config = dict(
    hidden_size=256,
    d_shared_expert=64,
    moe_layers=[0, 1, 2, 3, 4, 5, 6, 7, 8, 9, 10, 11, 12, 13],
    router_score='softmax',
    normalize_top_k=True,
    balance_loss=0.000793,
    balance_bias=True,
    norm='rmsnorm',
    norm_eps=1e-05,
    tie_word_embeddings=False,
    optimizer='adamw',
    beta2=0.99,
    dataset='wikipedia_en',
)
Below are experts of layer 9 (counted from 0) of a mixture-of-experts language model. Rows are named router (the router's row for the expert), gate (a neuron's input weights, with its number), up (a neuron's input weights, with its number), down (a neuron's output weights, with its number) and show model dimensions 0-255. Each number is 500 + 25 x the weight over its row's rms, rounded and kept within 0 to 999. Numbers have three digits each.
Before each expert's rows: a language model's description of what the expert responds to. This comes from a sample of Wikipedia text that the model never trained on.

# expert 51
Description: Capitalized name starts. A lone capital letter opening a proper name after a comma, pipe, colon or line break, such as | Mike, , MSNBC, Huntworth.
router:501510478483523557474483571509496493528507532508522551489494507478505488478523469509496458501514462519489497529457447504499446482466477521478518488511479493487462503505519553449482489516470480543513519486503526443488474458539468477522509533474476486485539533501526466493485516492486539483450538499507501512497493477474532510496526500467484450490534508448493508462486553458494518473495502475458530508522485529505487525444506536518485495530496504512530528518498482451499522520461520496513517485504485512518517478544529473448469517478508471514503510501452455525479523515458508534482486548530530469499504494510526494499516526522494498518457497519504509507486505495503501450458485509490493485541487511511505515514507504540473493526539485483544519499467495515537519477483474
gate1:489491473498494514514520521476492497498556486509487470477521477481540491529508553454521519467486494505487496459535496502519486511487479431505535483515532511499453529523496499500519484508515539443510505532492521487500505519497496494505531532461501517553435516511473500491513456555507531510514508492485545532448501485506500536488485477484538545540526490489480484492512491456522462485502506491535532546526505506517519495525516474478472476491493494440483517479486502523509502506522505495534474489466463504476476498515491531480477495489511499468536516493531543471505499522505463507512525486491431536508508480483469465501447500493495550534477476507453458485522527525490488552514537504492504501480546509481535493498488500532514518482482475484477499479539481458531449510542463
up1:447490497552490527517529461520518492517454479490461502512538471477529534498475479505479529500484497512515508477518507510512517476487548464521507484489522495501537520526495514585487505500519523479526474510520518501478465520488523480511515487488517499473475491449462538489471518448482481516458512483533522466503532510480465489476487535505502500496484474474454563520485502533494518486524475524432500479451503474511511493538479478485502525459458497486480499481492518475504497519523528492456487506507543476505526487465489514545536534492498548532486509509517522508527489533516501449518530485504475533481526535497484506504492470499481468529504507496526559515527474524516523471486539462495493556467532478505469449531533520468497477513483519513504476486527494453500477490478502
down1:521522480541472527521493510520522447475471517510567512534437524494479476482454492501509469490536490510470502505508480534556544475515482509453512515498471526485506532473520493478466489485475454553479510504472488515506498466526513516462465515517514487465521483487483490508486472532508510450474465506487497491497498494505504471477530478501464455493454532518501469475500523542505498455541497506472488486493519478489472482499515484526493503518509486533498527501507442465489506519488458533509515460520494522533506545537532486475504488499496447507498509491496493525503477432496525551512498515510558475494479495466477548487511485526502489450505508489519510501517505446482505522453460499515537441519452509518457507493509531478476498547493502508505494485469514525508518500468510
gate2:502513518480507560522468529466493503512492478532514535506532510458530506484513475470483484488491514535522474519526476518503514544472482508501497485475532500541526519507470500462454490485509523522536541468459541484519482453504501504528489490517482496525516514467504507523491560521486525526498441501504498464515490524481467521480511522490524495436485484481497494490491425509488481530545504488504481502495460514497552471494501518464495532505519518480499517446508464505519510505446484557505551513532497560472477501459526458489543508524504477508533499500460481457516490503458504504488473488462507494545500519518464474488496508487518495528502522494517498493460512477536546504496471517531521502523504474498493492563514528496491485519505490479498528465482439488530490501448482
up2:464511533467506506511542458506507498444489454481454497475500496503453525490467507554509509489526495472474557522493538518507523491506540517510509563494484520546518519510495518510498534538517501514499495518535510531491510481489497510507478486471512462474516441449503474524504461502493473507486504472491507485511448451535493469477510471508514520522490519523506467479478513524504520529504523511485539455504457476480471499480510442536460476530512517499523516505568473498490550514505484474504464518523512466521573493487520473505499538505474517475504504502479514511458514495505521509524515475512505436501518505507461478503511511500530527473518463537538486470459512488516506521476490484483548498494473487488529507493485490486539535464498538482511521533461491497472512481532462
down2:516513505485487479552496502524489500554506533491469469528531491548504475543488508516507485526466516433529505492487496501511490462536544489499500448516502521474507491525514502473507477544489489515533522530510494454492506538534505519553478481515497509526495531514491528473488501479538420484537506550494510520471473513516505495462477494494550465577506527518502485539502507514502508509501484526474491500485504478493526535496458468495513502512530505515502489504460474524522511510479541504472486490513476512467521501501544517487505482478535544531509517502508503486460501481489474507535476486513452532425488490508477497521506470488509503533509487504458522531517529509496465501465515478485497514477506508466504488527516560463525491494522552514553526550486489456488497476465473
gate3:507494525505478460487518477511512521508497525494484532482498544474492530499506470512497553484447500519494533527490475474507498449504491503508489527495473510485499458522495519473479498526499493495528485484484493498522526509493487492485488506534533513457561459442489499532503518551493502445475473491498456539532505547542489454445528524519487527526473481459565505490457497511501526489499510475473537506541499517494493488492498467503558532499485502498480487487439488469484498515538482530550506509516509510504466473483511467472517491454503503500452489524470490521479475457514498518468463523561554500470501469499503490476493531545505493509519463481503497478506506507469543523515489498508537464515502503559502519525496461509474481520502486497536543528496525463525537498507485
up3:506491522489448553504495509502538498500516494470495497494513478463508499472514462493504565509522503534451510496490504488479506471490468473502496472483483482450489511493498535506519506495504484498547538458455544509477506531511516521428496526509536511485490463482512500518499486504461493515444534529518506507500496478498496486510519489559489556544472520471526507514466503465499504494469528483568498528542485546519480482502449481477522530474473491511483506509450528518487502516478467485545506463451523481487511470515498514561532499539544511491515513499497539558461479472477499518521525505520515443487516465487486490487504498510522510521493458513474495486479492510452510481550509504505528498501531499510499502527503481486494499537522496470512477510518488472454485512556456
down3:525476531515527487554521517468519489507479565553431522482449542483492461493505510540509505485487478480449506526489467507537501479490463537519478505465482518479494484461536488523460502507489482498526488506526512504531526520479521524492531550515511526484508481515497488490499503530431517495508494524507513522548517528503499470573475467543539506497508479485558476503501528499489530516476499502475482502547510485517472518506479513528491526519490497483499518525479509484490461519522523500520537500506505497485502449469514523494473476472489491500503496498472525551503518476470541530477493525525539519494476509479524498470495532498492521485491515524474440483513518529434532523514493502530524479494495511543480468530488522500476533526503482529547521508511522526483536559509506
gate4:477510444480506488488470528518494529509506509507486516456530479526488476497476499479493524510520491490533452525467528534481500494456491507513530474547481473472453492496509493476504483504497521498498517475526503455465475464542478470512537492467473503522454563506550479542465457527488528493486442523545547505471502490494503485520524492478489490486540503495461492509532505491475514534486524525496541527485505529472513521528465494515466506529500506481471494514528475453506521518454527532498502486510517507474567525527464477498520537482517528513512535517542501481484544472480530487514497493501475490488512506459493480493526506492486499493488464510470508511517534503485544515444536478489465519495499513505519498463474586509449517517543517506522482495485506490530491454486486
up4:507491554505476498513489496526517456491510493516481493470479481471493500492489491502519466492519542496510535484492518503510461528479491473488461475523516500487528506546493542543490490484514486464523489512489497510497494538467527496493517520503513535486495495518448504496538479475497450516505547450491500505508503511481480521504474479564480519486501456479491501503519496525532518507511487438508476468483499499542491436510542500459521520474512476500511498535475497550497499506509494458488498510502539528524479485491514515506502453512464468463516468495421492515515451525535494488468487498526517504523495500548502570527476497485478553491475521449514540525493511519510462443538523541506537503480513521461498440526514495464519532515487486490478507529535467518469534518500524
down4:532543477537487456505553480504437496474501499488514496480512512496537513469459499478503532488502457500469521494487488511495498523498524458489491481482574501494509498564489504546484518514547486456515470518486526504517472518458511529484480536481572494489480519549453521505502513498468416513483503502465515509498505519506499485527516537522515508493483477510500520494544470456481433515522518481513476520488497464560494503480541484458503526423497463542524511494509555522479468489493502456498514510474516529491484486509513530528494504508486530495481482486441523486516491502492527502486485521483523521507540509545493503489478514485487487488507488516520488516486485526480486474522520471507513538485554503498473494476534489490526521498474491522509493511499502523478455512537512
gate5:472488454518524494501462478519511515500541454468505532495507504510490525533506454502477471488504505519531501494448497552501474465509483509536518513486503526519478474474537495478531513496501484487508519500530474489527473491510464493496469511457509527501520524484526510452488484513536502497506491500520483505486531486513501518454465474503442498516488536483523439517449502519480513479563503544477499494521504523520500482495549480519538519528511522529499482449495512532502516563467509477492525516496490484473530485525467470500484511513461525498482466483500500514507489566551493497487512517510463500471488459482543455446537463507480470500529455512531555534515520490506518516492498517496488532494486473484529522545494462519489501511514515534452504442518523451519495495470508
up5:490516528484482496477501490483509505500459506559499489544508458489508479473477548502546539469525559533470521522537522450498524484462515488492486484506490472476488507504483489544518502544531515506524497552497444502481531465484501542509447496473494481493471480530499537537524492445499482535496518474500520507516492502498497449535540504509524503526485491496480499472522511473506534513471505494567507493468492455475498536499445494466476519494485533467465516547491471480475465481553460503489507504509531475521474505530507516530492487510511490511529512512510507502481512454455497497504489510454467471546475539508477526518467518526519508528484519508484469445477534524484464515504538514499505501477494497501485498480508519502545469472487517436511517533488494506484532496529494
down5:523517534526504478475547502514470505528501503480520511492495494494472454504441553490496552507511491519460453499495525513486508501511573515516499460507505447455509528536477522517507502517528543511495507513477469463513515499514510507489462487502521483487467496493461531485501517466481447478450501513487499487505483498472484460511504521479444515472497480488472525465502512499523475505483504445539482525512476482559487512517493487504464505468462461482514524514485545497488454428526550507539497498492529487513492470508473499524478474515541524480495520497499532488482501506487534521509553481476509522504513521497485548524516492477488507478519523550489459459475513510505522498516546497503503515497523523501465454507525539492521489561485505510558486479469537490489505491531488
gate6:505474512504509529491488517498494474516494467523501512516505484511533485519477515509493471531514480518524482485522426513486531485481484493479477493462502524526489517514499480496459501465494480505544520482531503517504445541534531477528488448481481506513506484525524514529512469483493495500473552479537496494489506484504504541515490495502462522501497501469471560524460520498464484494491512521466499479484489522510524494454559518483499523501516497523447509480526488502542513483476457503445531484522480462536484472516478472519483484540504513542490531537498515477468541564448510522471499510481489511557500484544512503464556491531537496500448498545472538508496510467507475444497517513526501520496474520476486498520530530485504450496480470514469491494510475517496502509444552
up6:491492500492447539477506508496450541494492468506508542472495511529473491468485507511501483481502482486551472457520490515463545471512483502513521450491477565522504449511513496496500487523469484486519456480515533530507522508487449516463474485526481475542485470517492475502477468541496466515492537493485515504470458461483551460491559519516471468540528459488504497492542481488477484495488529540515503524535472499515508564470494512531510505503534517539506516541482524523486543491496497487494474515517505451486505483542532519516483453491547519497518511554497511505493515512482528516485494498518467505522492463489475536493502534527475495511452493471516513519488450520482492489496488497497500513494510528515520493516549510483542475534531501453544486507469468470488456496493499
down6:487514499492496505519517510495518482496472510454497509495492507481508539512514512498503495484480504528510491506569527465467554475509452518494517522462588504460466509535483516467479540502462487471520491536513479522499555509538459535491481441572508512547488487521485501499513482514519478496466503481495475487465524508455529488527499534491485537503540484433509522510574492524470507489504481501545537499500502512512508508459507488513533492546513492536509527505508510537480498543506535534490490502503469469507477505484517476504480450502520467514528474536513469528502486510517509531510479483497504485499480501498501510476505470528447538497479509477566496498490513436481459521525495508481475503503498503506503489515520510486478485451497499499572523501522504490477478484511503
gate7:496499463490478515535528500498448516517531485454437496495490487433497484502484487507523500495522441498510461492484470484519452475441514530461482489461496503567478498519461526473511543501511506502512538463522516509504510534496522505513489533487529497487503485523528487529538580495540484513503516510523493529528500455502516488484475507508527503514471519501499496488472515503480507466485497506508504510455486485496508504471460483499498459510442483451540495474468510511500495498498506450556499491511474514499448466472493511520505537501532533504485479491496528546499554459507511486488535522484479542471551493525505502469493485525520513477547504525487490510510486499517496545483516451546495515486495470517505524500497523496491515507507554543466500513509501504459481521558485
up7:494521547493497493473503450527534495520481469487539481489543535514527515477490540503460530487502502493493486517531515472537526510528516466505534506492526475461482479454516470556481512485491525466507498503531488543507502513462517505471475477502542487538455484490477542492471485489522493502548467514509521492491549498468484525478530511553488524537469435482485503556483498555546466499529458504524494521511507479512470488565514472506497503512512520490447500466522537481537484490502495529488524472496545514481504486527527498539488505484473541503491491521515532474505492507493476464515485476504486457538481545484513499495448488438518477492506521491508491478504493527490497499520528504480495516447522461508507483523505490523522483465448509468482485464495471466495482496491528
down7:509537507496471489464493520526551493484500486504508539536547519507540483522490493494496463469503516496489500487530519492491528530549507458498513533510518542474514509454506468513526478497519523505487465541482431515472459427508526484495473485484517492512486556448451553498458463511481507526494523485521510497510480531518497482469529506511454504525489493511472496526529453481455457524520490523509471493533474500489530497489499517483490553476533499496485480484553537512512503517478492532481510499494480467532549516526517532496526491519476480489498557495495508461519492527511471464484500492480464472478483492478477487538539487468461476507442474454532546506525497510503512468508512453503478530458484497484498459482525485448492514495506494490516509505507518489488497480479504
gate8:521487462511503540455545515503507489521522460525501471482484506500457478549515496531472548463538486524516508523526498476480477479499525477504545486499511449521484477472493473516531547526516480517453506472493462539497483485516484462492469512475524507519502482467478517467495545476516494526493502464500528460542480466527490492475471493481513468509503463482470506477491487512526479535536480495478514500509494484499515492474489464536498501515505507484531493532518498514535506509482497478502514477440469458537504537526527530476506496503496520489534490478476530504499491507532535490519523508499510495498536453478486523553516517504551525496494503549536557490540476496484500511454490497473464493464531489549502479504534478466496519491510569513535428493475465527522485472469496
up8:506498468481515521456509579509444450535531537448504495521494520549484480560502487531537505524539495513477472521486506461486494507486505509491489494465482479531468488567475480477527514497502503522485503499541484498509490492535461463504521491452492485492524513489535466502458515478510516495484473516482507470522502506514511474509499497455497459509526499506481492499491530490456474495481532498471485503498505531482502509490505504508470498538561493497548515516506493491475501454502502481507534490514454512490517533514502517485507494474510487532487484477488499486498490498485495520495496534517513542514491479507479532513532571536489502454481455505516483509530509495499463490451508488465467482505498510511505533530568515477472539492476492549567457529475509515526502434461517
down8:459447487479552509498514481465523535503502471529513478488454505534457482508515476530516524503483494506567542549474509494473488515525481490493511523496498466490476497491509461522504549531485477535464491459524438547491524484491509469487551522492503536516513478511489487477507473498501503488501524462482537475518487476510529526505498449487518484462509494516486535464508528484523472523511504453474552486502513510499524478493483508492527486515493521510510491501509475528500558505491460480506509488504500480513518549502494501513486474536468489487504509508480510502510448499539503563528553495520515468528517451516505489541501527511520526507454529526522503483516477509467490502500471554428484453498495498532509538506501464537521504473482523502538460502513491547533531518511506